Below are experts of layer 3 (counted from 0) of a mixture-of-experts language model. Rows are named router (the router's row for the expert), down (a neuron's output weights, with its number) and show model dimensions 0-159. Each number is 128 + 24 x the weight over its row's rms, rounded and kept within 0 to 255. Numbers have three digits each.
After each expert's rows: a language model's description of what the expert responds to. This comes from a sample of Wikipedia text that the model never trained on.

# expert 10
router:118102150126156146132124170116131071079080142142100135167136101087088125147127122116160138150117136137130157149149141120132117064151138093129160126120123117086118111108159135139153093150185141117106145145127107141186116118147149187151143130125113135126156144143156133129109117148151135154145128075107169129098141122126125133073123160083114134146137147149136124123163137118114138099159116156126138126099090089128146135124125119062118110142104179117129092120143144178117156150118124
down0:145161156138149115141141128098149134093122117126133137156094126088145075124120114151113152109153101109138152139120101106133107083107107122146121170116104093147123130111139148112098146143119115151109162146119133171148161147140081120154161129158104135133149102122094138109134094136136084156105088122116117122118122115163161068124115130115153129143095160163176182135090124107137149137106171119144107160081155145125125156129129176188146194107131095119150158136136137122116164139129137
down1:142157119109103125130114132151134126124095131141112152141111064120141129105090144150142101129143151144106121122094124149163101112089163148144081091121177151121084094122159123164133103130098170120130088154127116142129117139114097120118134125114155116099130107136133132173156170145118154131148102120128075154124094124097099064172117154149114137136136142137162140132140098107098064115109120094177140132155136120131132147118088122166155151143096110142123078126133120177136098127160126
down2:167121111165131134146102112147133129091159096090103140114101115146097151151220139128126091121170144105106141119150160132152106131162158128160113147112137127137143122103152172132134134136123098086113118129117195116130126134107127152113126081158098152135138099156112126120159135119116119142129126148124121116115077122137140134097142174127134161110113089143150171155146126083106102110102105137144101133146179094096133156158126112103102164118108158159175128113120148168152143126145131
down3:117136107138120099131158167130144158127143129172104177106118131162155137132089131091116147090118140148166157134132151106113100181113147127112125135076152117134136143174084171103096121136112150136093145117144126157132072150080094133137099146092114129105111129097150156104113144152146137153140130127189112167132128098129137171148133117136145122092133070164171175147126146187143147124120139113116159116096142108158139129139144137151111109090136126093107136144128125132114144134157142
down4:173111095089175097089124130122053114105138152128100146121112115144109131109049105148115146122176147135126127146127111112132119180143142100115086159122123103137160150123143135177147120141135139167109132147140130140160114125110153170109126156118118149129106163100143125130149161130082139085136138124141159123139109111082126186130109144158116118128100138138175124138123173131142177122133106125099161122114105130121135132084116110080096133099115126134115165103119133094094127123122146
down5:134118178110121086182099124136125119079137099153102123158105148093115095106119113153127154150143125145132161149139131128109140124124133115115121123156109144146158189151092127100118135127132174154135106126112178101111172163102133125123153130149104115149139128115128137127155120133148107142115070191099098145131150144151135137144149127128112123111163157129153104128157141072136119128136089082151156174136115131143127101078117135147089118076136098110107141176106121116069134138137133
Suffixes and words naming disciplines, institutions or programs, often inside organization names, such as -ology, -ological, social, research, Scientific.

# expert 31
router:151150134103125124158112146112127106150127174143142165099164143123134100096086138135144117095160124115093122104120137139119123089145140140146141134153117095136152120094109109112104102138133112112125140149104119136142119133122115180164108156144151146146113150163116126126121094087123099110142177099115137125162148090152107114075114128118099128121121114139095124175089137128128145147121098119110096121177160153086076142104106091133127128159164111099142102130161077160165070077162118
down0:125117130136127155092119122128132100130151148133120155153134115109154116142166123142113142123100134164106112137130175134164121128110106098122172110166104122106109137132105075148114088109148140149084115100168134147058101089087108068113105090131110135118135096085120115107104077139100128117116135070132157096127091150134160150162124150140132130150092117169110138134097085152143155158118123121141114164148130118185133106118143134126139130182148144153148108129137153134093144124136144
down1:109175143105108125123150101100139106162120099128138055142133109154135171159125126085121116152093162097149153124098111130085163144117115142139136113148127160103098109104130133165084123162108169123114102135118098155133129097127161142074113115168159118137120119129083151160162157168135115145173138099111183130119157087151135127159156165157071129150132107138105095102098105123127129107134154098132133157122131106130125125114160128123131098135125131134135108131126171091115153115109142
down2:080129148087143096127141081123144102119103176082144172104182122159132137124135096128160120127138106165101123131161125093144127134119127159149097129123153098150145119168177098131098108154149111144148142110155116149144079157185113143144136137159125111113124161161122110141121106162133143183101126131115087095117138112115142149141135108122097145126113129164103109116112126120151108137192111125127173160150145128131117109115109157139169123128116173139135145164106175120108147114140089
down3:149134084128146161128158145132144143135140176139115138105168142118155096154104143133172112152116109101121135159101089122154144116140138145130100096115137116143095104116116121169115130161143116103161141082117122108166126117114193113160144116145092148094109158183152139109149149072171128086108135138075133129112133097126129107130145118129153175150115103131132134149139137101141061133121168121170094123144100111170134107160118093135133140164168119126138114134115123163102134142133099
down4:150144136193129143158153128166131163127094150170098154143125130161088141117131140127129112166108140083111151088103104175124184137086124119166184151118139157136122145148132155185162121116137125115176096129129132145146131090114173136146107159127147147094063097119135112121143151113135127135138105145088147130096116108154129137142128164138097132114120145186166112095107124162123149144124138117134134127104145085111115156119114137136123140100092143158131112097144124129165143125148124
down5:101084119151149092114131133110175135148138089172160126108147101095148116185160103116135121151108152144088111108105137092143107107142117130133140131131118104164145127161116078158185102153171148133148144123138104131109093103119110170161140117142101131118085138121128101134138120143115114128121078114139107110180147107116123099125122094125097120134112091140146082135151087158145102156155128118099141145146100154174144122115148110111116098143096170149142128191106168134152123122122127
Single capital letters (W, D, L) and word endings (-ess, -ary, -es) inside wiki tables and titles, such as Calgary, Chess, Roses.

# expert 4
router:161109117126167085170145168114155125118098143102155145097119139108129079107121155125144150152141129139123179118154117154091150110150126124122157150121117168149121115150130136104080154067121146122105149107124150103119113110138149141082141099135156121142116126138108131178113150141173107111096122084126123132123124111170123091130149124113117150118126137084158117161094113121140123120159139112135096114148176112085141089107124118075173075155135133115081113150141135155127107101088149
down0:143126117128141097145121138155118118143174133136099149145126140134126104129138163126155107105179109152166130134108145112133093140157126103107110133191100134116110084150137103116149145166074132156134125124110194083118095119165124108165139090152129125205144133123117095150131137168137137117129133152106118175120130144141105126139089132106124151154104101109106103112126118166113149091134138122125143122107041117111141131110134132128148120109144148099157084170137129150163125110168119
down1:161166111142109166128103129133106154116117125108120111121132124172111120154150115132156158133123165125142117165116140137139176177131125198128141099126162140147099134061147125126163129116176097116132169101122077149108165141153136102156128122129161147130143130128109133131118128125132133182132113108132119108098176137126163108101127139130147118085099138110126144133102095115102075166150149111139153155102126128125177113111132090120128131192095091152155160141155128136086136138109142
down2:160150137165169159127121139114145115159112122128115141156145153140129116131119137137133181150136142130109152180139092154164124134132138176155146143135109118176099146159128101131129149154126147089124138104138066104135143106106161137078173126097067136130158154153135150107119139108194145118128133140151108146093115104112122118090099154111130117115133174126153139168117147120162112115103122169120107083137127159119134108154069087146135109137104121146092123109128119121125109166100098
down3:149132105135144103142131121069118114149108150141150124180116094140160134163064144116125106124106129074128127145128115129116110131109149097136144104124103146096124129149120123130141127103176150054123155125148120120112156134152132197122124119129147129115153121130178163134128174109114122108086143126101084154152098118095165134150149126123130121142071078123114091144116113115130138132159128127119105165087137151095148138107146149142104120136155139113157117144181120173149165099145124
down4:132107131117121105061109124141106127083162096118111122050148088102126144100083124124144098132104105146121139142129099153103166117121132123144148142182137130114168095126113130119106128132111093148126133113150124098110096181113120128174143107117156128130122147128117121119135160162053097126151114148110172125112138147155131121090153118142112115120142148156101147147142127125087154158131120154146138128121094132174106095143095165135139109158104158114055114146146139143144159132119129
down5:129114132182158111140150125069159161089155095097130118121094164100106085135142151156109098144101124113124158167142096144161114118126088135126132096099139114122129074111138155176085108176122143108130118143144095140128135141133157089120128122118119087122160119167088148135117112099166098154144079157122133118135147109166104113131113143162126101124094134114102148135114124120167106103104149170129106081102153117123137107133092182157128117102104107160125115137129136139104107114116146
Word-final pieces and accented letters inside foreign names and terms, such as Porsche, Ligue, Corrêa, with stray backslashes in LaTeX math.

# expert 43
router:124093156150147121117136117136091147131151103144114136145150147131091119123092129120153121155131148164172057105168111131174122124125125121146121087116128129115139160164148121140082182146132150133161111152138131108161110126143110111081175171106109120110150148140079138132126128147144146107188126113136115101129156097116121101151141135171154116106116087167141118105134162120083098131123123107142129105154111097141174153119129138141097177114173158131108156112126107122092098133147164
down3:116127073141096134138169138108127108099115141141103146132159148093159087117120085120108111116143154149099137112140152131176110108117145146138118101140127124140188167180144107115145124137068167124143132122110073176090104139141102138158112102095154152174113148097146130097110099105111140134124116133138108135148154126126106146130133134141108157166166102124092166122104102127153093163130134104121167122137104150163121114088138115139089122101149103126111105117153133126147104113120191
down4:130138161115149095168111152108166145149134147104145136114132126143144147141127119140125132120119115090153132100149136170135188141133150151102121147126134065125119119134129119083150168129124091105154122116096135146121133131072156110101118130143143124144143127138113118114094175128140115123098113115100095077104132136104125119147115153112148178111141110084131070116150084120112121125121124083114172139142178189120113077127145083132169098175131073113125156135117094156129118135132134
down5:108143128151089104140143095170131085079129140111163123159114134120110132156127140145127081121150077125140091157080111172159112126066105101153100127121121148104133116142139093127101085125089138151123101113158081130145130139102150111123178117098081133166148149151123149141136156112103147140109150118170124127162130141173129124151145156149167112106103128111138140119092156143153136124121156101103121109111167130143109081101154139108120134155126098119086122162103125151093115106105132
down6:131183127158163133140116091120141108163122098094083129125113111139126110112106154098141125126120122112084201164130144152160129173112148132158131143128105116129112136123091148149124118111093110126114157114088131129121139149136163139118086144107144130128172130153124130125122153166121107157129111151096104116135162143107137158140093151140158144090128106118117119125183133160119120164165124159113102152154154138126109063109095132123136120147114101130163064090125137195104103140109108
down7:087131125118141140126122146080150138188109138120091127137160118180122143105122145089120122137111128122083161130080129107130156119148139111127115115109096142111134118123136132146117177115096141135158086106127145141118110206106150139147117129160139093133098119131132151100104150118131137098144073116109159123114144135092137190109120106154087177103102100107128159172149131189134158086121072131133128132106135164150154110134106107122151150098145126121139130138151130138103123125161152
down8:078114131160139128153142121155115112126131147150177168112131142150094113141126141103135131142142154156160146136144155133091142133101127169133110116138145128151124136104124070108162140149101097149108120098197144172130121131120087157125148117135118113089121097134162103157162151110164160098142132106125094138124151114083114140153136148136138151090079105153128169118146113116177083065129122143115135154147113056122157096128139119109146121122104103105131116116092126156114109104113123
Verbs about publishing, releasing and reviewing works, such as written, published, wrote, called, in film, album and book articles.

# expert 14
router:096121132167157107167142088157139108115168151135110165156133117126101091118156174148136174145136123148105103157119124091112092143162118137110111150112099156122142104085147109131130154131084125147147164139113094148138144102140154124166156122116138132153144092117123145155085131115079115157144107203104118123117106110134130101133141071145127143118163109083121157088122127150163166099113143125132108092103142150137159107111099112119093110119105177118112153133129097137147106145113149
down0:139079114131153114155144139098160163132115132088129125149137134146128086159171136103123175152110113132135124113148132119132110143111120117137144114104080092123105150155100098146096135141156152134128116103157121138129146122154104147105155167129121172160073100154134169151136130107147134135074123135132130111123110108136130120115116166171104144155096104132139076155097170164164103066106122112131128084121128117164122097126093125163108138096148113114104140104096091096102143130176152
down1:153110151110128161115107113120151152127137108142122130152149145126097108119128124145055186102072176118162053130147165104127124137098100127157151096139125156129154124138113103097094137111120128118133128121135123108142131092092142134137168155105148123151140141111090155100127156124137125126129121099134137105082109117108113171126145141076144118129131104126111163138155123150140183114101106142133125115126112169100139179150150131152147114116080137119175112113160121126109169105176099
down2:074112187110123125079125132142107135138142148129126133125098100108124132102098150172124108125159147141165119131142180123149113146114152107116093130076160145124139149107138142133147130159110129096174138136081203089122101118122147115143153117160138104144154148133133141137099166110148126130127126130115143166155145099093129143153117109150127138117097096120107143129142098111146108066143159133129109159134109128097166135097123136119170127153164126141086095162123149186106132167123157
down3:131118102096147122198148120132118083128176115093134149098130153151138157135113113117192158137105120133121163144106120099153118133144139140107147138112131089120131096153166137123138149152141131110126128147138119099108143122153156116093129102122125114137067096119197101154117096115155149149177093122122096066140129124132087118118142139114139095103175106137145110144124085091141107116115115121156134114131133130101098133130157150130152102135112100132083131110150073088121157118095105
down4:161098132101114152109130115105170129156190114148163124107171119138157125128147162098082129146132135129080113118127126158104091131143120126141133171140153141136084131096133160133088103140141157133148146128136069155159133130136144173130132112134117111062132106121124132073133126125147147142154116130145119160097139183101144122161142125160110138133101143165130127096117159122126118141125089128150148115082121139120104116153157131099083096128134108148160105119102145065140080106148141
down5:138131121117101102115114188169150140130103089091129123148112104106136131142140096148139118124133127148127128115121151122101136089115133109101109137109139162154153135118144188091164126107140125120091145178163111100093171146109118144121118087145126125081101109098138125150138115108112145135107152158139154169122128115170134158148162130156171128140078107112121136142085121125114146127042139129134193134107112122086147130086154141127142140129106135147134161115106148141139075104143120
Colons after infobox or credit labels in list lines, such as Songwriters:, Sport:, Citations:, Label:, plus other field separators.

# expert 24
router:120069144141159134126110142158115107189120124122169137110127131113100105127165132105149089134112137110121126133062138119103148118122103107114174170120130130111131139138129115142125135154142141142141120132160126096100120129118116087084149109149077124127109142164161114167129118185194123150190140111111107111126134123151121113114117136143135130123167123124094139162128130148118112113122121159136097140118120115102123124120127154148097069096138130154102074088116142142113125212126105
down0:122087161109101117144121126136123099122128095098158151124058119083160110154139112150117121123107149145132136108102132106145095145160130110102134171151128141117139152109125148130111111153168161125085118128120111101129139127111120104111109129079106123119115137110175132152128119163145051080115112071135141122121090114130147131154098134120122127176178139127081143102128139123121119127102143116146176114091137105113120120157135169165129091131133148152104057105150136145135141169147118
down1:111115152121176125143121156163150125136096119112121155173112094122114083168089144139132151132171196112121132159106148104140103099142117130128156116141119157105147136149104107107125110106126138125114102137153123066155111151130126118142087168168145069157145154151112137152111111105133111116132162111108091086146114089128162122135086123116123133132113145154102098079092130158122178161127134140162146157109120132120148120133104178129118092133145158158141120120161116171149111140154148
down2:132156089178162148125121119131155149113152124166113096103135086108174147100102157123117137114153173140155138143165151091152135120108181134105123142126148135155121107118176154071154114141068082120136112130153124156142119124134130162117139146173089138107117122125117112141138111099127172115157151172108081112172144122136151118125128143116127155134112107138172129126148127141098131120108079157141162114159120116103149134143120113149108101076149140086120131105119095178121111118122144
down3:123139133124122137120104138130126096096088101142114136128124125137169117127143083112116113108113127066141157159111091121178121145095124162107160176126111154113143143135150116116133174095152127136143160152149096127115149143065134127136117097102121093148083128143145102058100079121133108152156088104114120162120125133156125092178084152114142106128122104113147109104117107134112156171144098123123136117130140146176119138125123110113164118181121148102125107100117104127134136123139188
down4:146124131160124060135124119121140100112127124123169171119101130129105141153157115121118153123128131105119148148125145155182119153129144091097136130102124085135143124126114087110100122124152156135114117103089119132122112116122135098096166134090130134141104122134143139166070064118111134118170128125156141087136133176060125118100147138108130160103154101190133187111153106091117105128140113093118135122143130139150132159106130153106139158136144095153152141132128101166083117154171134
down5:119135130109129143154119152099120130117159174125102129136133122154152112071112127131145177120158155140116139108125109132090130097066127179104141116157163101153119148155119134168155191128149128142141109116101098151117122124108080175138152155119163152139131144101088139137142105087142133160159137091143131161119170175129144136091114105135068152163139106135125105125119150145143147114153128129097158123127132145083114157108093109103156141131111111103132146098110156106119098174134142
Latin genus and species name endings like -us, -ia, -idae and words like species, genus, plant in biology taxonomy entries.

# expert 49
router:124164165174130139100140144097121121173124157123101124144129110124108111168114084086133152147086160141129137140122133188139108092112118101101153084123138120137068129158121153068091119153136091130129125154131158126143085122130178126146167157149141128081110159150162137149114118116129094135117096083126124132131177170114122119133127098117153123159146112135155160121151160112079137111170137126117120132153123173158131142136093099107119127140134144110157093089118134132105120117123119
down0:131134150115155139112114180119092129124123122127115135132147117143161154123119100122148140117154141162151104120137106142108106116182124151100121114166146145090119119124126120160127146193139146089159086110074111129150144144143124120126107085109141122089096130146146171150120079133112089081121128099143144106090129130134168034098079154144105127140123119149111122130091132121129129126125111186130115144130114138118116157124121100113065154103136114106136154098112114114114102099099146
down1:111133138158104148131169157105141138113109139127119159157112146128104145130130096122126131148106137161123090137101164133129124145152130152163126117121147161134095120160150146139128136136123159157066172161110105088106150139186140131169115104138128167144150165153140119141177146153133132136131149156131107143108119104149110141141137111153135107128152135149161103137128154115133145087137154138121104175107128146170113162084128113142125145102167141084091079106181165099130123180067142
down2:105153143157130092087140131134117082138127120131144099155119150180135140111122113122145170156172160163073155115144095097189134122106132127147125160130121173163163159150115099146120111106092153112151181131128164138159117151155129110085130136115145133141139123088109154128116131102106155097131113106125122102175104120125126114122147165124129154143132123110139111166140122161136083126112061119123122155101075064125135091105118110132134152150123141167115122122099138129116111120115149
down3:174153131156119158159123113122112120127116093108141124124120135108153171163129112128098095132117153114167081130124160131136110132130124092098135128142126167148094117138168151137096108147163088119119144135129168128101127148108119093131110108158124138106144093131186150123155132156119110145121097135147125115100159094091123131130203125177144139079069127137128111114182123127161108117133127130177131125121115139174120116157132166090107127112126184129191117131147126144131126102155132
down4:122156089143078140142136181171112106138112117153154159136104167128131111131130110104150137126128137140167106130153073152123128150134140138158114104128121119137136074088151151114157156138161132135162123157141164119130121130136136149127088168096123142101140129148109095106113165086170104131163154171125121127141112135172155112127157119125136134157152112123177120149133090115159114139161097155160148073111146124132128111084131157140163134138094128095149136110129148155086157175123085
down5:152145073133083131138114132128116117156109140111119148139097126124133102197162112112125143144117149131159149113118132117135106111132146151116149128144151170125117158126102169131117147114115121108092129100153111112164115131095106146119120135119097166153135116117118082107153145134146087148123095146112164160144115100130044146081137134155118166122141190150115101140119054147140140181147131112129175119146150109164100140145116105140157108136132122098093110138109111097152124151119108
Concrete or institutional nouns such as building, water, Army, Company, River, shop, usually right before of, and or in.

# expert 51
router:108114089170118142080114121150159162156158116144127097134098155119122157131178124119150133152163117121116117115138111119138123138124134114151090144131138132128120154152146102158085162167106097186132134104110132110112112088110099072141104108089122120161133151102124157136149114138106125105114104114087112158115080132108130112123167121136092130097144118111119141100098156128164151157161076101110088178172085148131111115127123135083112116098147104113111112128132108077109157113116107
down0:103087120102100096148156178124154159137153095152132127122099153161130141129143141081112111130108100108154161140146104152117157127102172122127112165099122155104141165105130125107138142163182141135115133147108158162139149157129122157113163133142090175133148100146115117165117154088151073115104106123125157180152154154090101117127136116151089129118143174135169121117125148118116100121134118107107097154158172172131141096111126112138091107140155109142144142099130130115181121131122107
down1:139139106163121163076142159126189083159141148111128150155101134093125138138117107110143184149146070126137129137122083130107142110162176108152115114116078128154110113144141128142160113117148116105117140120175167170145151174098086088130144122116094116131118105093103129168116105138127111109126121118164155119094100104135106145096133132140098076141136143116136120133130101128073147161139127088135116149131131120137134153130105151155143119091123164156081116136140083116110128115128136
down2:097123084096121161178128156084134135103150152097120128076164126095147107110142108126147155144154152108117086130144124127158155121113117147097107126087101074136108109159183157102176118147138156126139107155105103078118108107174110145115134174145102136150174123122141142152140155106100128138100115145136133085099138099122099114118137148142127125093110123147097102120147122152159081131142155143109135106117159109112111117115138115123100148117086113077130153160090097119133148112117121
down3:148145141133113128145134119148185107182115094118102129123115116070087113104115143114126092131086146090133136149127143131119075119100141101076112136118139096133126131132153138124155134117162157129126129130081147156110140111136104136114146134172097106118137136161144128071169193169145094090125103145120129132091100130100160129142147148095137133116148129109091113161132114153131097098124084128158134105139116092145132158186107129110136180109116139114106116152140098148132161105106130
down4:164133111141126141123148188108192140111180136143158126126139161117111162160130149158169105112104169128168152125125110120135143184136139135153098133151108098173151106157152153117151122135116100129157153127071105079128135141157150134125141131163175117107152119126140089086120111106147102115096112124151108155141122105124091116145139081131139108105200078144086153157143140096146097116105110128154143130128151114129124103146129127109142085121127122146114124114147122124148131101147117
down5:096135096095132132143127124153088143171128106124115158107129137109111110182113102131095137117181185132126139131139124123152138129124110129112163125096118131115089122185148153110094104127149129130142106112136153116103106106128095103138137144134142100152071105096110138075108129101126139142110119094123097101105080109146135133123113100112102150091086138174126102116125109121127140153157132118092115115150130119159116121097134136150132139091186141099129094105082150118216143139115139
Line breaks ending infobox fields, list items and table rows, such as after Asian Games or a row of stats.

# expert 5
router:123129146120109165147135107139066137106120110131122145130144116127111150104096137107146113142106123118131107163185126106150143168148120141119118092109163155144122161128115175108167123115138138087164142139144116080171175115124088069164131155109121129079110132157116142141104121145124111109160117182117113124111106085106136122092143098121148125122058094188127125119159116141096130137088124120108160117129156115147164119084119115159118141136145102095158129118141105118139157151104124
down0:133141163146122078125157146124155165105138178088133130135136131158095130109122134113156162124102132141137078140156090123064146174135064117124148136153107126113104113138128129109125111133141137140165150182155122120150172136088112125130170115139108161113135110129120168160144099140126142144089114122148134130131123116127126130168119127128157161174083123164100116082128140173116147107103135068132141185116137159125137146109141138105138114104098107117116153130168156129099116134099153
down1:092153093134161137144110113115094132087120126146124107122127149125128124177138119115088093166142106090139143128178087123132159142139157086102115104172139132159140122120122110108110128130111118068134167118110117112099108090112142110125174141116126137093155136129094155125124144100130094142132139165105141119093145141176116077107138147107176121141126131150093140096125081126134095132179132156159090100142111146062111124147122115093133164144111119115132149121171116108097105146155126
down2:122130086129160161156145093115131159109142149147102102124127146134079149135097173128147141153144149132093130138076099163147104134122186145100141089145140090132128152128114094132157145122145097125081155119128148196164111119122121125135099054109117129111128132121139123101139156127115128101103097142106104111105084124119113143132119107116103116129120143120114111037126144129142099124130141107134138119138106183097114135146158114121138156154185119140106145097162119145147100140129129
down3:117101093129102120152132113130123168102159140119136121135154150165134122125138133145120107174122143120126103173207084091079140136094116124133143128151134125124080124129089147096100143129095119164096113134167066165135137120152111138097116138125100148102139110157092108105152110140130125153118106152099136090130113113114131129137163176074115116162136122132100107130143144136158135155145108110130109154122158150149142069168150103122109100111135134133143072139122123131096142131071137
down4:111129144168166129101120135087112078134114132120121122168128093101142123173184183152116153118134129155138123142141143137088127112143159110155131136131132149122120118069126139130116146103165118149137134133148095149144162148152141121139118144092134169119127129159107097142158143162141103141081145102097144097087140149116167112129121177150140129110128143146081118176190124079145165149105132159135136103133133106144138102122112170122178120111113150129127098135144146136156076121099144
down5:145161152106088106144142145150175098162089095101137097131167092109121111105165126127121130127094088110147127188138121100142120133144097110124128085110120144096106134124113129138172113112112121126118088126133114129090111145119099088113138139106159125167117163126109113098112127147134100118130118104113132105154120103142140109135130138127127139165115154095114154173142127122138086184129097130178114135086139112169098082114115090085153116165122103148138157102129137160156133186092137
First word pieces of personal or place names, often non-English, in lists and tables, such as Mc, Raj, Rah(ul), Ash, Hol.

# expert 33
router:106127122130141138153111177135155144106122165150136124134156126117076128157117108167093124115133123124138116134143166147072128123139143115164152142143093125150147124160118120117120106143121092119071174158150136086163107142144141146159087176163122116131088119121146111139109138142125155118145080122142165122152120174110152119147118126173144111145146137100109102129104161116120152157140141127090122132095135120164115159087147150158086137144121105152115099160163165120166124190083108
down0:127092111114124115138109141107162157182123119097090136089115136086119098144084125133157154120111109141094092107124100099130165115102103128084078100164161081142102117111127101092172118136162168135149127104131175098133105119110143132123167132144133092098119090117161146131164088128145105099095120089120146147146120104145116114132165097117132124135130148112143113116133121110124104080159136135141117092126112096147147138174160073086130129091105115119150132133116109125140100164127133
down1:125130158121125133076171099186142116118146114104144109140130142145132151143129125107107140135119127144127168117171136134151116113136131122135115152080150170147119100158073088124128148144135145086087106118089067124125132149149154149072132124146143126098096108096158156165128103109117147108180125111131122133143154106067137102146136122139123137157135100118087145116080120122109124107112104145148128134081142103142145086131134131136143128164097151122160158103127148199137137123127166
down2:141134119099168162130188096109096064158110081127161125086134128122155131093176106160135124119084154122146129124158109131087116123106125128140098125134134130141094115077117105147099167136165115093146113145100142158116131127091123174115095078132145108125143171129122133128135121089132119134131125109150127158132147122089142122101141137131101103133111144081136097152190131110129138136114111138150129075139116166147095126108111102076131138131124110155150149118144147146155119140113075
down3:100102109123150152191086100163164191117132118132103106113149151113099110098143143121130110149126140103094129132108125109154125107163107128157175112115092165105124111172117156081147149142180147127129109168115170134088127104141094123183149149095108104139126141109168124110112103088108140085116170116107112108143112172159106100103130099136084109118130120148134144130107131117130151134152143090155138110170135106128130118147112104132161146118133086139138100153149099140121100132118114
down4:093103153138135122150127088084109121151153133121137137170077164131102146147158100160163127126191113085087131151150123168127112141166160157149141101131081093115127093127132119100154187111109137133091122120138138143101136103106115135139092103139135156137115108144122115123113162132147166085137092118127118146121158156168105144154117093146129172110104142110113142119143142128112126115143096142130102086135103091107134108161128099171121142152157076094140136129133151139123094105107099
down5:141130100108136134132127122137080105146144088108117129151124152129147087164188140137124178105134093111100137160126142129133149136143128107157154136133121137136121102107125152087118135153111160117087129084109160138158129148123155101112136105109103153128087089138127120115146094128158159134110147133137145162100122169117092140143140163149102079137076151136176119135147162110114125154149083138156126137151155102096145122152135137171139120187161152129130164122167117127188115147179128
Coordinate letters like N and W after degree marks, pipe separators inside table rows, and other infobox values.

# expert 44
router:128149142123172121145107144130144114116147117128166124138130131134105093143171109138114117135156096126120169143154099111115120138092168106118113140133159150112118110102144126102148112139139098149119095124148141158118161138129139126158103160120109128128144109132113095110181134188126149157087163101123144134119153097105149122140177113169128095147122160150131110105133127112131150104160153121151164087072129128159125142101122140134126092150159097106187053075148087174161142111129127
down0:099139180107128119115111106104150144140145119061068153097133146175143116158148132139165139125180097075080128172133122139159133120129111159138150148149121121118098138172136109143115131132109126149130147127137138135163164116100149129113130172159164106090130110108099108131134131162113164182119141186153121142116131139135122109113091114138111125151189112097132106132135151109154121095079130119114108124123136099109138129159107105120134121126159134155112162110135186119129102114161113
down1:136100127101160100127154184116087111177157097132102121181163104122115115141135146134117143113137150146112123106128138144062120125127149096126114105165132108147139146122102121126105130125089072144147145133127098140100116141108158102160169123122119167169128167165091093126140121158100157172141158159189130112098135122113128104129119114146116094141160088157145157146124127161108114125115126165126126112130154109105154092140135142158128132164108079144150139142162113132096128078129124
down2:127093134103127115157155128119163116149109149111164099083099116157099119159171114122143113129150130128134133132139128085132136096122150150128097110133121100167155163165152122117134081140106136109099114144136150152124155137138139146116135134144133177140133137120168134104083108116166107122124180171135144152086130099106136166121124114125094158183108130128099108082153187144110181121171115143145142145123103084119113162099103118144128093152169141125101120114136135142173127087100105
down3:137130131082140137154114123078144160110090126122143130138140113098121138132133134105117151163086147162137115105092178165126130102140087119121119103113144148133119128225190176141122127116128144113088145098152118098063096110146145116120144137164111151124142157120154133119086121132154113105133113179122124153125158153133127149153127077115088105149130153094120154113100115106135194137119133117165132116139111124130159095133128119156139097101111132146124115144132134090140122103125126
down4:123086089155121172160096101113114125150156101109151122120094148090135103103151131133121114128143167155117115125104072135131107105169105154145103088159112130139097162131132137088114125130120121129127126117131125159121112161078147113141155074130124145158117160155100158139080128120095126146200161108133139149134147115134129109125140096143089172130104120125100137165127160143105151129108105142126139109136149093155131148095113112139064103115125104118125157165094111139139179134090133
down5:116170162153163117173147128123084172111110140128165116146133110108121136140121155134155132118136140109103183141130112099107125134117118109126181159133089176133167102159098134147120127071104144124073098098163083131132129089105135112115127153153124145120140111155093155125090105100120124142145103161118113124130145111178125124153100143109118103126122177134122105122142127159118138152104118122087108094110103115074161121142091125159141109148174125143093095126170128112132164143122132
Colons and digits inside times, scores and figures such as 1:58.14, 32:13, λ = 3, plus some word-ending pieces like ences.

# expert 13
router:168162102169175117129145154136105162112122102088136108137105103161149142121093152113129137125142174125112077143138122163166116113112111111114136103148187121121121125088129183126183121115114148111149136115118118079142129113130160140134132106130125107089115140095098125146154126099119153110145138184066134145098140134151111122100134141101135119093077117169107133124171092127117148096121086135108155084123129118111125162139115116121122145107143121176146136155122116124170081136137114
down0:146162133128129164125121133142120107136162139142145166150139136142097161116111165138114109144178125137131129110111162118121126152028157098128100099132132137115103106142168073124107129138192126116103144153146141137078138111161130140112082137121165126136131130156104100168150172101082119153131163140135151142097113128123111144147125130132133175140163143152123134134103145152100120088139163093094121108158119141124130135160107152094130144122174113139078144134121105125130117121147175
down1:159136125129142133127127123127148124116153097119140166115118163104169152156170139109156131118132125157124116146129150096162094135091154153145141081152155089169119153217107144171116152138137076163119147094092156104108124164091114158148166105146152153137137117090125098095137101161103140146134088139119123108104145157127132162113152120108131116122119121162142104152146145139103124103128176113117179134127126144145134152146121116142096115148138100128080118104109085118126089129094134
down2:166135157119061139126104098104117157113106111152145135131145098113176077113103099136162107147131117108131145127159141142136114154105118122096118084145113125098116130134166108139171135086151116077134102127135117141090173166060167138116109106159126120124135127131174143132117095125119156147116129105096103147148127132145122090129144128123081148141069120139176117142156114099151103090086128084122131124119121115086145135112109123158167137156119157104157119140136138137108129112104159
down3:163134111093175136125110194108157112080100129124112150130124120113118119130136157130121155134139133146124138135120118163132123125132117144153141110129122145128165090135132131153121187114178100079108151121127104113110128106149122100135110124134115092151128120161076135133117109063197120158128141159119088114150179170143111120136097171131137131125107115129154140095081159156183105145181128133092121121132111141163152122117093123114141167126139118103127160092111122125142121158118159
down4:133112115124128120151144137132131100144141158102079118150100123081132118104144138165152144119098182142089145178119125135109116131106122097139115123129130140168134091115098149062140144111125155149128125120092156127100084169132148143159133128095143157119113154143149088138106130144111150085126120154108150162090131121146121138120139131152132135157098174138133168148131110090138140135162169072101135079131143094154168090134119110145129135141120114128168048126118103139117091140130143
down5:124130101121161091131109145130127140072123124137161147191137134131131154170111117166114124135143133119178121119131181159138133147131114125118145124103153154132121099133110184109082156136124149098143140089139149155125105096111114086085146134147153121136091118155111144145131181105116126084121107106141113085155128127175133155133162144168140131108152129128126149108148102113142125135149086088112156125157133131118104138110101158105080093142124147122139136151086134123126184170115183
First pieces of names split into parts, mostly surnames and given names, such as Mc, Nor, Lud, Gar, in credits and lists.